Experts of a small language model.
Size: 14 layers, width 256, 91.9M parameters.
Experts: 128 experts in each of 13 layers, a softmax router.
Training: a variant of Muon for the experts, 517M tokens, 3553 steps.
Below are experts of layer 7 (counted from 0) of a mixture-of-experts language model. Rows are named router (the router's row for the expert), down (a neuron's output weights, with its number) and show model dimensions 0-255. Each number is 500 + 25 x the weight over its row's rms, rounded and kept within 0 to 999. Numbers have three digits each.
After each expert's rows: "comes before" lists some tokens at least twice as common just after its tokens as in all text; "raises" lists some tokens whose logits its average output raises strongly, later layers aside. This comes from a sample of Wikipedia text that the model never trained on. Tokens count by the router's weight.

# expert 26
router:521499480467491463502500482514517560527487500526470505480510528521521542495493494459508546486495467463512530485504477535470534540530496538477527519513482460461528474517505498546552508476452541493514524510463474504522539479511524503502535536518506475493472519506495448518495525529501479518447472506543484495501532488492488529501496514515466507489464471462523517493508527470505497471452480448524510515513520536488444495538545486504503522527485535505532516496515504483486488490489498511479531520503498502504499537499513522491442464530504522472524518503469531440466493497504534503462463505481499487533468474510465535495493497462549458506512491524521498516480515471480472511531481505546442520508501478520510500552518516499484477501503537506521495476457477459527477470518485
down0:502494507482509464491501508464489499493479481520524499478541497501529509490531540460523484512513453473525516466486515498500516516476519512479461513514528493529459449489506475477523495500513469480509498512517485471517512509470501527480478469491514456486503508537549473492519503542500553515448500482500482524483537512502493542533528497540519510486523466526513529521527511503527507527493493458524537489499522507518478498512539516516525475518511487466506494460560516498485523513529458467483486521471505501542473493459485536499530478479491495518495471522468570496497467495491479499486471492508503499558497517430503521519510515439476495494465514505522560487513537529466481557497449557510463508471484516508511452528522487529485480533519540495467496470544472531528491531499503
comes before: "The", "In", "==", "===", "\n", "On"
raises: "==S", "===", "==", "The", "Other", "After"

# expert 55
router:473515441497491441509482519515461510469509471499460514520515520512481511531572477514463462525502492514466526473498470476502511474482525509536494513521528473500453527448486526520531483496482473483559465476527498485485487518509466520514515453515514498519495497526481487504488515500517485478478481471485517458547483527524507482490490505469511501483505505473499511502515503470484571527507511509512515505501504454495515505535544462548523493525492516507454523513528501529495528470465494474505483466465499513528458471500472517491485543461547450504521478457495501547501455486507493541471516528533469519518542503504486514486447555499469520515512484508504472458498468460501526489479513494498506488480473503514534489472537491551511495521494496473518461505506509505527505556531484
down0:505518501493480501510466539501485504508463492493473494482511510496499495537488487486502472510498460454505500460493503514467470484506495491492464528507499501474452456465481488523509495486543495452506475499465478482566515433483450487550521497510507487515510508492521548504480498533514507495523468515469516460522529500517530468494511492508509515485484515513515481538496505476457474551492500519483477488495501466480509493483493498488507506469516541539546505528530499495533514457447537492494491473504462541490497466540532515445510481524508504532526476469506521488507461432535499547502498570510522534534543480493484502453448533507464522551480514512504474528526508496450455516462536491463503499495530517532521484517544493526478489510487485489506484499529507505511495505468470
comes before: " of", " and", " in", " at", ",", "."
raises: " in", " on", " for", ";", ",", " or"

# expert 61
router:506504492439528530500501551473508516510480485484461480497493531496497439476543524485521497499453508529515458503516471500510552505466546465530466523521491488474520493481494543523523475474553483537464462516528522501495502486546477492500477544508485511523533494473489491470480509508516487487537484502468524550525491493508528448480437537513489460475511507508501534533515498535454497482541516468524467512495511458472507494504504499496504505502528481472509522492469505472465539488482478491517514494484508484460513507505480472520506509459453521518490531468472498471472490482551511463507499480512507490453528516523482490484514458523529519482491519549496526487484503497508481503541522529488509497518474519513451497504471471481509454484536457478447516514478525481561507515459507
down0:522488519535493494498468498399471503493493522523468524520512490471516494520479453475510531537487515462530488532531465478454497468494517508509491442506517520455516471504497510485540529475502505535532481505465517532474508529490513507501557499485536522537458531558517499456504531564512546520484473518533489475496484476509478491508450505489507524529500454501493487435476485518510530518443538481497509526503470515455476486468497517469521506495497546497467485517484521541493532513483480490481504495509512508527514464502511469473477513474543499477490509496496493475445488482490518494499493481519509496518463439498484517539514544450495513468537484517490478490528505502449495529518509479527513515502491494501471499506497490480502550487488520500532500514533506474509464494481501
comes before: "|", "-", " -", "E", "3.", "2."
raises: "uments", "ennial", "erman", "reek", "ivision", "reet"

# expert 2
router:487438500510458489521457486539496497502514507501512525471519505506506469496454558475547513444544517526500546508508538535458512505469515488487475538506478504529476451479475457461471523480519476511547518551485493521499497546534510497483512489501469425489531486497502482513504492454477506482520512462509478489502481503474498525480464510466495484474495535529481456522503453537537506492509496429495493491498511521473518465494503487511523525491514529472504481496509545468503539463472505518504499489509497500487471540485485518483510475501485528460469480511501457524516512521458476500488462498488537525477499543501541495476512498505453496486482544529480537529453492522490534463531507521490482499490526540524454503516496482532523522524478508479483521499472490503510503486478462
down0:508519514501496494505517543492498454539478494472527488505544473462464508485493485521470481479494500499473506496485497467500502498514486481451463503477472499525494512439530490534548524554511510461488492483489514466510497483515505528527523469523549525511500469549537506484533490473459527527488492478507498519488516494525509482498503461515490462489487463524523482498470493470493506495483553547479484500496509487505504511458481497528493477479515529530479510517501518534507472542463534446499540529478487467526480529492512491507488461542484519498483450455515527525508504482540537520484536494499492484511485427540468501504484497470508527471542459478533529470543512453535512458508498539492459505511500506540509464452464565487483499462495513510520472519471502509484530504495513
comes before: " the", " a", " their", " his", " its", " this"
raises: " his", " the", " a", " their", " its", " one"

# expert 111
router:502484537502532482472488512497478505495505536510513537495538520498533496470488563510482531520527474538503517474513504498488505494514515550544501506512493461513456557539472509518540511486488523530460509533509480492548497492533460506473529505513526527497524472491571455557491533525517480482507472531501518477531515520502513510552473513503505470477520501505498523520512536523527493501483452486524462499509516496496468516504492468483491496475504534450465524496526506466513469499484530502477499497567521498477481515486515463477474505527476471494503516526503500467478485527479500473536454503523503474524558461516509519532500488495521484461488468508523541495485505504464480521494501571552524476537485480519479501483510507505500534493536459507517455455522482477504477466539519
down0:508465492503504490490529519505467506534511489495486507503542534496487444527508518539514509486506495456499513508491535534499555489467472508496536506446490491503524529495534505536534500476470503468481483507526526496499478498464496515517490477482483502527500527507499518529534546466508431513558513543513469506500470543527504499521520520532486512532530470465489514519487522520542466481494471474506539503505523449522483523491518499493468478531468526514495494506504485491511503469485500474494501452499468504519474502510528486504479510549489497519490515556490496475491515507472500520467499507489433474500512490460470518499517497499548467532499547500496518501485444511465510534484490525495429523514496521513534534488543563453496522526474475497531536536558528490463469470516485
comes before: "-", "\n", "=", "|", "The", "=="
raises: "-", "Other", "International", "Professional", "==See", "-st"

# expert 35
router:460556528496505520512478495523465497481489492478494497499479504480524540493518466492513507544538519463536481533478522517496493497539480494477517516492479504486523530514536500543506507502504519465494499537488491551523475512504516455510465517535524497491523492516514522480501517491553516458531528541520552521482483510519520506502485480462512526509509484462543484489512524473536496516464498502534488536489497471524449513491489471481517548479508513492516455527505523506479454496510463522479531474520487503503472462538515488536479479480445515476498508470505503530487534486501432483523514513571527516507481479500539524490528487496494543474498495484572529465447489471497458492496512464451537495524504475527470466490498517489474450485468499513515481487537515483479485513541478
down0:492495517482496508519519529516487499482508502471465509525506505533500501457535474482488492485493507522455489507503500497509558517483487527505514465511518464470471512495456513531468491493496470463453534503531466500512487547455518545525490490496506469512474513552529504507511508514517499494433533511524495497478506509503489531516518495494476508479492473478481490512488528510504497520455480486549476532523519454522508495478497497495509522523462460513541518529483530529517470460552505515532479521489454498514513484529526500446516498479470493451511515497529503511446548518522452497529520514513455532565459428518501535472487478485519473524540516522519485437518479495503501495491533486471569480517500497502494489518514512474512541547506504491497497549498494514457525520478487
comes before: "\n", " ", "-", " The", " 0", " A"
raises: "ise.", "\")", "ricane"

# expert 101
router:536474501481522508505540462531498519488474538488507461515477489528437484535491492507552524505519510507530544481450505478520526503532516504500456499532467493485436503526520528450530503504469527454512536520489516522481490521530531464469530527473495463543468522479500498517506525494482504530499413500520493495468507497529492494501491503511469528484518522493531521506502511528470552520526507471490501470474469492522529483482519500503470499520509482508530438510487525470525523482503486531500533479535467490515493458499511493482478490472497475500457451493510476486535493530509541477515500477500536533479510528510564536498494505489534535517510477449472517532533501487509486499470460491506494513509514521512487524514490506512487536534537527467550511527488472483533470483463509
down0:507457511454499468449490482475523487526522465509489512527536482504498482515498517566504489500469452500475509503501460527500535543494554485558456495511509494508491516496504495510523509532486481493473494489493524528470499514534521496497499492523487503513474518490504513491518517495519506499515506457483496524502512514499497488462503500484480530501469502471497472460550482478513481463522501419516513452481448490474494501474467480537513558482494499507496471518449529486537506533531505485501532555517498489472477564500541502517517512486512471520534489487511472536480500507500457466499505544494470484502531510517538473505488501511512447530538533473546546516447457500508490535500497482439504488485522508503516513522482518467516526496506539497468498487502530498491552502561471
comes before: " and", " of", " in", " to", " with", " from"
raises: " and", " by", " co", " at", " on", ";"

# expert 4
router:502509488525490486517508554539494493466493522520506480490487529507489467482480534495511527500464521473522502524480553520498509504512532491529462536518481479554468512523486544485491541515472465515476523503490476519532530512527515475515492504455510487526539438476489501504507446449479498484474496470512531487503486482496485539491499465503486498445453522521520491478513479539495508492482545495479530527525515495555458482495499482486477507468518533528551452494533527495485511525546536497500475508521506505483496534506478526506479501496485532497493526544519462496544505524473532502522501514472474500473453538474508519474532459477445518492484481552477533551515481525500459503464473516509488478504499511523495482473470513500492486473452505446488527534508505493481490478471451
down0:526541540474482494456543496506491519519512484477531498492488435473508517467521545525539514535516514548511482520510501492480494481520541485484492491482482535460521490513499567494465482492482495486492482509507490504499454478502521466465473527511518541450497459448476513497517506517547506508516497480517499516503494520515495483508519528479489511513507479489478517514505535537490485527482534511522520442507519525502493482528465456489502506539480467551494504448497532487510531511489482528486530462473480523543508505471503477494572487503490514459489492502529490517483507531495512561498493507480522524479520446519524469514513525489511490488543492494474495554497473479510490467502465575542490486444477469503457512518510493473536482527496510511527526484515526465481494511462533
comes before: " the", " a", " his", " its", " their", " be"
raises: " the", " a", " his"

# expert 48
router:488526480517470476543492466493515501511494521490555500480504526508490510527481469493500500570504488486491500527475515484502543467485477481526554509456462516451503509503518510448507533478543486485517546491462507550506540483481515482476500523509512511488516495499495520500525470531506456521492522490487494534459493460479474531499494481542481497517507488485504487464504478524497476523499455445540556499470502512506518446506500489465487485477476464473517467501493511521511489567461510485482532525540522526525472523519484553537464478465508497499499498546509448473478484509447524529496503532508457500479491541485489520495472471523499469514529520493471535520486495525502482510505506524533501518498513547529432481507479486481477492446515496515482495509500489463520468461502488
down0:495482492528494480465486485439534501476510486538514520519494466524482541521461502490501520503452494506484494505569522497488501538510481483472503517478489473502458513539533492480483464505488494494502497501557505465485496441505525508511508504502489511536512529513499509512506508577526536527541461510505489526447471520526458547495470464493511513525537473535498492513456456468465493522504501489530500505484473484483497459547518492480533483469476464502494470464495480511506478541522545452474550494527482501545475529520537544483538502478489509457499495540480474478496499522508509512563506523517516501493539481556498493494529507508513495523492449469521492476482544523527512501478491547520491535492501482497529520508478462506463484468479524492544513498506490499486499506524505
comes before: " been", " a", " the", " be", " not", " an"
raises: " a", " the", " two", " three", " been", " an"

# expert 72
router:527477476551509500512528484527507467528478546464516497551458483505538524497538505508496492472538477472501511451487508523507477518554524471523514509472494483524531482523506541501475485509488549501513481516488508462536496513495521516536484521531525527486483542505509463456475478495533476486501558526509469456487499531496510481524510524534502476522511504523527515486486500465509487494540531505521534515480463484497482513511515456487533494447480528529513495511486535479516521483512500474513459500489511488533523458500535469455464516461468503490491479469472526481500529518535506538482535482524436500510504478514514469491468528503524531476479487495538531519506512499519550517491498515505517564528495425482508489474479537478485468498503505535520483475524505507438523504470520
down0:481529493489456473504489500476538492514519479521539469483519523475493531507516472493566509522512488502487469524486514493522497527551517452463472496529522441485478502509532519483511467503510517515497529519452554509511513503487492469475535499479510504495497508495498532483527485552468524453507483479472533498532508516508475528545507463506464532523512472524518539512500479516518499506512488480475455536503538483478456483558540512503475527486523490520486476496481509489539540493533493474490494475536463521534479453538545514528542469512517493510505499465473523472486508513489481521442523464479518481488501465525461522483518524503506499504504479501493475514491498540504463491554509501505443572502468495486527523515530472466512445477518486482510502526480495538495495463503494
comes before: " |", ",", " and", ".", "',", "'s"
raises: " of", "-of", "ty"

# expert 94
router:510481512460480464536473515519499514473522522505505523453485468501488488513536497550532465478468511475478473514460496525504469553496537488504543535511517562509500489564513525504524445466496509525476514491485493481462502495482520488472466479531508479504474527469487509474456478530530506500485494523495515526533543550448525480521524545451505517488480506477481494505531508469485492535516545522539508506465502457529511514481504570490520545525503530452498518491474501526459518492510458499481503520490508500491491515530491510531531501513532480495508531477543525434505477496521506499535490499519504482481519545450477510540513507461473492476491488487502511454539515535491510474504509484475525512519462523528479500505469475489467464500534501532481477506483475469506509504501491
down0:486530475501477517438474465504494498512507457519494529520515548517456482490487499520477478537485518490513513455493491484475505504456473482477521494473503483499497498538506480535531520467468486526539517513479521503549456477495531461509433518501484511542474493545569492437489525514519507550513504541506534494491501468520502503510544474449512494480476513495506454488534497539514456500529502518483510484547492517521500510517459517491496531472517489514507497504533520478491518512499528528502506511470465474442456511500468491503471490514519487518497489490512512473522471514512475458482489522522503531521517490508526487522516496488522494508497519507518444484522513475457500487469502488494480488496485486418522466476449491502510470491458470523484452546495547525476501460500529
comes before: " |", "7", "9", "4", "2", "3"
raises: "ings.", " Legend", "ership", "eral"

# expert 14
router:469505502520469463482489503496498504487520530464470465522499524493513512533484492555510513505469486496516479451514495506474500493473544520526518538531493459497509502517464478461490503524525489465501448501476482505453504522513513515560537482501526486517533492466491446490499518498500490494497518467499480497519475526538522510472519513516485483496472516492469490554469490495552486498516469437484476479503510481515482532527513493512463511498459551476480532489521515553513483515467490523482447465483491503486538552525537456477487496530506465492452457468499450505524497485484499526480501459464524489540470520521470550471504515526514495468495514557473519513483488504491489466539493492502452462521475512480544505476501498516522505448460524535488537506518517510518485484498483
down0:520494500486483528498514518532486520504496484489515496537500498477483543493478480482536465507532520491499522507467530485570521499486475438496486477515514468485515494503525480538468473478519501525486504514489488477459475480513480539447474513475493469496466515511475541514551544552504483510497518506440480494500512495478477502492499530466497508463492498487502537502542458561485518522518549462496451503517476504520510482507454469483502458525519441513506431507502515473471518497483526460501513494517517504508493507503501525487497478492507513485486551460515453506502482495507532523501562511511485478499491452500483494503524470483552528522549515424482511489458491517532506504509512524521476510503545496479464529533565464496490503464478488521489516513500514500483524499526526
comes before: " the", " a", " his", " this", " New", " which"
raises: " the", " New", " a"

# expert 10
router:499488510508512469504531427467487504473489496449526488527479499515499436507506517476457511495490515515500487500535519495472480516486465480534503538486497464470500511493457494499462490500517474479514495471498439520528479496517501506541461515502487486508506511501505469501528511497445443515490534535464466490519496549445521461496519471529498476531499515509471500495495497515547510495450494485458486479486481493493492523509516506542479507479472488496484552497484509539505500490487487459475515483467490507506536511482482519522465487520498457457495484498497480488490517489495508544489523499527493550517533522501443459496495479474544463501479527541494536541504469444492454477513510483480444486485507508509583492519541506451537502471498516488468476459509499495517494516474517
down0:434487435513480475507493507527479498500508526482546513530485512526483486546522510526466505521497494516498463505505530484423512483499529480525494506528498479469509458531475447492484509503503491507470501484507507522514510521477514490500522538479521487502558482523504479505474464459530521501481480504511507522465464480542458516521502502491451532503490487530454500472461507521480512514473473444530512468503550481496512518485475566509492490491483502504521539494529564497495471519473500457497487495445513510570492493534543493493474530497484487514478503519530544462513499505531483537470500519545488501493503503473495526458477546528486521476456482498491499539504532491470529500464506518467505517519459512509463479497490535485494508485529516497467489491497506528490457496513547
comes before: " the", " a", " his", " to", " in", " as"
raises: " the", " a", " one", " an", " part"

# expert 69
router:472497460492487497512525532475528468476516463489492504495491536485507506507504518480511524500505512445507464444498519495506515484459479523520516489568537546542510490478522550471508493507477489538484499470509519523490487498530486492497514496514525507520498500521466538483497479531479483460489516502493486473541519520478509533503490457527489503459472499468494544483529526485448479472464490507520500514504489507530501459491523524502493493468540490490454464505486495514492482504492520496453531493482489475500513553517515464509505514522525511501502486494521490510513522476495483496539464481493527518514452545480533535500494504550519429530525532512478498491468486428489507487559482457480454540499513478504506500562492503490533441545487498495540549497511489526497459548475514
down0:525480521478498523467529526546505459513518509507460540506514499472484474525540495477520501524489517516487485484483469521558481482524519487572550538487486514481488486457455492587516511503479494513493527479468484535510477454485481479484506466577484521501427477485485504511469516505488491505484486499499508504515503518454509499464504499497513503531498525467500483493531492486492468487500525508510497467525503497549507538509460516555514516492508542515498486482441470503488468473458487473504485478481478442509501506553494441420518515525526498454464532478533495504521483478511536472520482481470492501504509510462530502518466513496528485503494488480519499490549505507491516490523506509508510517539541493502495512490489508536510509496513481514492501497486532484526492557516491
comes before: " |", "<", "ib", "i.e.", "~", ".6"
raises: "u", "ub", "ib", "uation", "enn", "ican"

# expert 86
router:507543528508474516491519500518503517492521517514472548484530522537502471511497465505472476514496494512516536503524484484507484478489511517506489478492504512415462524495526489493469476489483489451535479506536523521525544492534477502515506458526514540480501483544514505511477494500529469491473493516521471498511493534473499498537503524473519448487504507496505448508506491486455479468485477505526494481495503507457469439512527484530486513467497504475512508467499477510472450528471496518482492479491487526440500476515509468516515512538539423417501498478522517481517466514489468504518490529480526508511538482476494529528516480487512450502512503518454488482467516470498484500502473500536502488544537468493515525521516500511530561542507489545543520526476470522523548482533479
down0:486484501484563477477517487519484456540526490521523469492528484462464472503502508525475454503483559521489545543465495499533463460542497460534542504528445504495454520471518513522467517522474501528562464494493517456493490496472485493492487528515484495509495471453456502492493526490531464555500505483466485496491517507496484479490477541460463479543475468524496457507495544521531518520488534485487475546540515493484462508512544458516470511474542483506494503533500489507506477517487524443508491526525473498472523520492512484500528525513527469523485517499487516513508509497538490518520508473535506478513472505523489501512501496499490509476524563496505505517502508463462516482474522479514516519512519564499506497507493529525508506492484516479562521501520484560488492525528500
comes before: "\n", " ", ":", " 0", "s==", "=="
raises: "P.", "an.", "p.", ".", "i.", "ure."

# expert 70
router:492522478507568496498526514514578485528524526511504466478493481445475521519475457512523536473513441508470437517522478445483512481488504473491494511518520500507505509535508481481487510527485571479475494509490507464471499529537504484473503476537493540483536495509467510501538460485504466506463498482473490473489495487538473489478553528528483506495517498508497515512480473518486455488550486500514518539495495517496497515469453544494496456447531509512453507515497498499507526468485488465494527490518485481499514556535453488516494466547462494509544500489500477476495512488476491503509533476523482471522504518493497486529453501500554494483461498527511528471478513510504500552512503533458497492516493467487550473475455511488500535512500502510512496444478494506514525503480517
down0:514478496540514491529501502485487522531495541495507505551522502499490493524505445537489479502493492495494492498504485517498495517473516501468523487504548486514456499470468468520534464530508479527466489528500496514496550531510471513462452476527489482492492485521481486508481495439526497473464512482484508484511488514522463521505474497506475499489516535450485490494461473512517484535507492482500492491504519509525534522573463481495518484496516522501532525493530534505499526552516501488464501443510535511509480524504463490503478526496549479460509507476526463517477495484468539531507515468526543472507541463523537490483521524530523459534500494522489564475528469482553538501510498509518538472505525500517446507442459494510499460504529480478493511474486477454535469537494554
comes before: " |", "en", "″N", " votes", "a", "78"
raises: "s", " out", "s,", "-", " record", " in"

# expert 109
router:505442530518484518431548524501495497472509526515506498501535522499508481503540520520483515497482484488521506497490481501531507495555528493508474512517545473510494532534464506507513522516490488485502500521540473470516508481506485448461521520506487549537563457468525463497533508517513464486517485469498526517531520476525490543469520450489478501448463470504543488512510501503513502512518468536459518475537490471521538476489505513516469489491537513488523483501479514494473457539519514505486465517529528478437514509544507464502483491506494502506470531499521485508478481510504492519492488483475475491487488486508539502547462493494462515449489531505482532483495537521500491499495547541543488512453527475528485478491488513544525483530488507486550491503499436527500564481519518
down0:481501489485486465555523499489492458530475495494486485496527495544511512522484510491517495533489449470500495510519509467441528546511495490471442477466522497528483459490521471499501491504519516527461566469462491479468511529528480581523503510536495446508499473472508519509490462514499445479525508488478535490551480509483502525541536520488503504554521464493487508515521484471510542480493508496513500493485539478499477521501517521510489504513520511477488478487534479519535513482475521512478502490508519509524461492498484543512487518539494492467565508526508512472500525523518541518494507499526519535563499486474483491488528486494522504502494506517523501480504498495526541505450478518513499491464464464497528486469479475497460546479452482525525482517505441504468456529460479
comes before: ":", " by:", "s:", " Coordinates:", " Born:", " Country:"
raises: " event.", " to:", " date:"

# expert 30
router:509486483514517512512503486489532467491542474488510478524478504540503473472488526457508499473494461520503492480527551482542519489545495543507490554476480455498461502494446509491481500488516521517518525496450495491520486507487486462525470487461461497530529483518462551496540474460477519524524495517517502466504497544462489490483512491471524491529520501503479520475489528540521565528457511458468450506495504508550523471502509477536496489506541495495481479501445472535517509497487508474479514497506516530514556479484495470469463487539515452496481484492491502463510504530512514496488502492493465483488523509473454516520458502512536512491517505503492519554540502463495473477515519465475511541476481529491499541553506483509496491468518546451478489519533482455493486478468512
down0:496453534506484503523452526527519481520468479511482496518463542553505496460512491512488506465506492534478430491477517505525530510497521478471479498534501473506474536473489458515525489466491494557516512517481494513482513533503503490460501461522507500500499506524476541484533469484485507495466505532540482538509458510506483495493473494481457489470484539508503531503493545484503508464505494503523543481544466537543488488471506511538529505519524503476492530490517502487516520476543481534478452517463480492525507496482529470503524486535486525512444520488506519513486494503472464503460523464477477451549515487457495471529453535503484503470479492521503503505531487449496495485539527509493514498526516538543524517518485496520492527556507534535509540526517488482475529563534487
comes before: " to", " in", " by", " the", " on", " with"
raises: " by", " the", " in", " a", " to", " and"

# expert 103
router:442549531527527485493487504485499484494528488494512543461486477458523452510496493504491528523481537483495477484531455491506460495488443560502500454483474467547540523459484494474489512500470505464501519501526497484477507470548488467458513526513519512508502534491505502486471475501436488509492535534539476545512504483502513466497475502509467457513442490519503516511501531475482498478512527533475534545510509522515488513499515447529462492491543492477513477534513487507514477479510503495480504488520515507486485522519534501551510482472464492532451457501506454554474503523518489511514465522513519501480469521526471476498527477465516463481509483452503468484529506455477494491546481491507526483483501525494477504488538464475472487530523449521516525500483527502462518498490518
down0:440488494528469452498507482480523512526497485500525436510490502520518493476492493436494496482503465491522491509543526484473515540521500495456525503452506494483482495510493453492471526469494511528484470548546510468473501494518462449528539515530488551495529501521501500466520519522507499474471510486522543511509490499487534505515467485514558485488496460496507535510494483477465491474506496507509517531532501513511472492489523488504489506520501462465501476483526521526520484492548498506471467481468515536496478515517505538520514489472528450509484528490512494486531493477468506477520511449468509510556451506516501532522521484495488529489461537490486503477481474536511477473539561530535528508552490517467494417450517517538513485491480534497487492501507507501523487488513550
comes before: "\n", " ", " -", " —;", " JPL", " –;"
raises: " t;", " see", " ;", " Succeeded", " occas", "ging"

# expert 19
router:488489500551515533492490501499496495499507543486491497533513507512476549516510484508516454512479511433511472497507505504528500502504502517472546504457548460537508477465530499481511517539537498522512524497486517438475500529458536491489548453526554514494494511485506490505514537473532523510495507512508476475471461518517492517479465475516478512523480490499527481490514483513529541524513505505466544478531489502473515519482494516506518468513498515507500457503528488460470513455483507525477490489497503482503509489532499465466561543505494495511476473484497503561494496462478514525482526468529454441459559451509488491486433512499503509543487463496568481506503497493509533508477518440492513510497474500468487515531532515532493504502482502494540465518485500533484497478556510
down0:508470504518526510536486515508478485508531523492493493502550490519497534473502501450518536482522490478525485483505529510523476481479511549505485514483492532457502477492505510520514497462503496517547489539527514535489459482474533487459450502475524538461477489508552512516464546505545548508487529484583477505491507514470494532467471486474462515490531508489500473461522525518534480536497510512496536453506499524511519451535523499507534520510443477490509487497508505534491519516476515507519482559490458468496474502492510510515515480473486528540444450486496445525479497494505503498544500488486479503456485430485495498511514496551517521500479474506505520515507499496486478478519469479486520507472527511501523506515535465493547494501488490471500502464490512488510521463519426
comes before: " of", ".", ",", " in", " and", " was"
raises: ".", " and", ",", " in", ";", " with"

# expert 78
router:524519470459513488502497509517500492471472490513487511514513506483511507503499459493513479517475491533529513546469475510483483483473521446480530482513455502526472508516498504504500498498494531507523491503533450516512482494525508502505488508539508515524505503481494537498447494477515509476544475528518498506447521496484525528463492521476511493476476496506486509474517497527470467506491510486490496511518514503473482522533502526479466545475480542497472517534509477511507478470439520543487476466525516505441508527537520493524513488479506488538519504486454436565488478512484510478521486523475496502454501549537499489461518480526507491537583490539498506454501473473482485467487529467495452487527556514492496536517498476459533520524455522544427517501462539513510470497485499
down0:465505532498472514488505503486498536516491458500491476504470484501515465484499502490503521495519519469504512509482511506544530489514497528489483505437539534558467486499496505488493490541516468456474506505499480517534510521486440489518503536504490532485490471488466519498460451497476457521532495507478521464502468452503543502517513534472525497507490491524484515524504450529514528538529535510510499494510513513461458474494521442518541485533510491501504513547511519538491497478510519540485506517558485520524501475492462495493532510535512479519483491501496531527484492469499463466523482499505488425491485494494478483523499554510494486496504496447511536460506537534535478479506489518538509486540503492491536473472531465520518488490451449537493538540520482458556469512535501
comes before: "|", "\n", "-", "|---|---|---|---|", "|---|---|---|", "The"
raises: "\n", "-", "|", "The", "It", "She"

# expert 122
router:462484484457524523501481553529470502502544469472500429470498474476508501476488480508505486501493496486466501527496495504493480494521523474500534483541448502505508521567526545534491470523511506500490509512478513504477499488499495475470528455527517539504522496509499485478471506523515493463500488519547458525509479513464518498523519519486505485509512448483502466474497476493542480546531482519504463499496495471477495528493491519502478505469513490467515473473521522531518472493497444503496487520518505499452475526495509445528528507472505459522519499459522467468481485448555509517548469507509469478491521513477489512488499510480517505489513511478537528463532556525492462475504472496548526524455490465520462449478514502491492554492487466537518489481465453482501521499523545
down0:504442526551476471491485506505466501470532482450506483528498463497510494516532500466488511453527498493502510489496503510517486475517471494520501515502496499486505469538482465479502481477526505491490478535461432522480493489473481490480449523480556496528485495568515496516513512494532511514488509503479515513479488458477488486523550522517526507592524466496521560496487506505518455476530465511541511524490479429470515560515478491490468493521514507479512449491483462485500489520519515509531531491536484510490520512475518511549493493512533512507501516534507442532481465501459524477531554516476511531510498528515490476516533506505524501500504480485463534436521505536516529487518514502518504499496481519501494471457528494501518479472507483491526443483509508507496529487485499
comes before: "\n", " ", " 1,", " 3", " %", " 9"
raises: " ", "\n", " .", " bo"

# expert 47
router:488480519467511564488495493511480559478516499511469490539516531518440542559481483532442458528524481472482532493520500481514512493468473533496552482493474490535480489463514514540497515489508489505485512504494501520503512497468525494492497454459506525510500499475459484481517534551475530491504489483454531483491461483520518565476491508474482506500480522490497524461525537517518551561465486488470530506503506491534525533480480523528510503546468479524477470525523500463452486498466522525521474517528504489543500500480513477480481524488538492455486455509505462563488490468461539516511471478472476495537502498498488494476466535515468476491547460498492505510522491513489503507494501484528491507461490530462499513500502486521483515496486469499512503537480507498485512536534476
down0:479499491450458452477492521486535511489470511519508574490503509516499489457495519480494508482509484484463510496451494512488503495485481506498511496463487502504480529519530500486481517491502503472526476455539472499507520476512488469540488535536479487503529500508543462519464508464524520497466510481491488504424460501503519526481487487514519468518513534486525488548482477474479504467524526444480485522540486478497500584481480446503493525463494451501522487442484523526512493538461452541530523542521516505480508523489516488524493471465514501479536478544501475481503513507495484485473475518506544486522508521523502474496481493492509520514532515473507531516543513518522507532487498483487516508484504491520456513497537456478489487512473471560534513509509472486486533552467542
comes before: " of", " in", ".", " was", " and", ","
raises: ",", " and", " in", " with", " of", " at"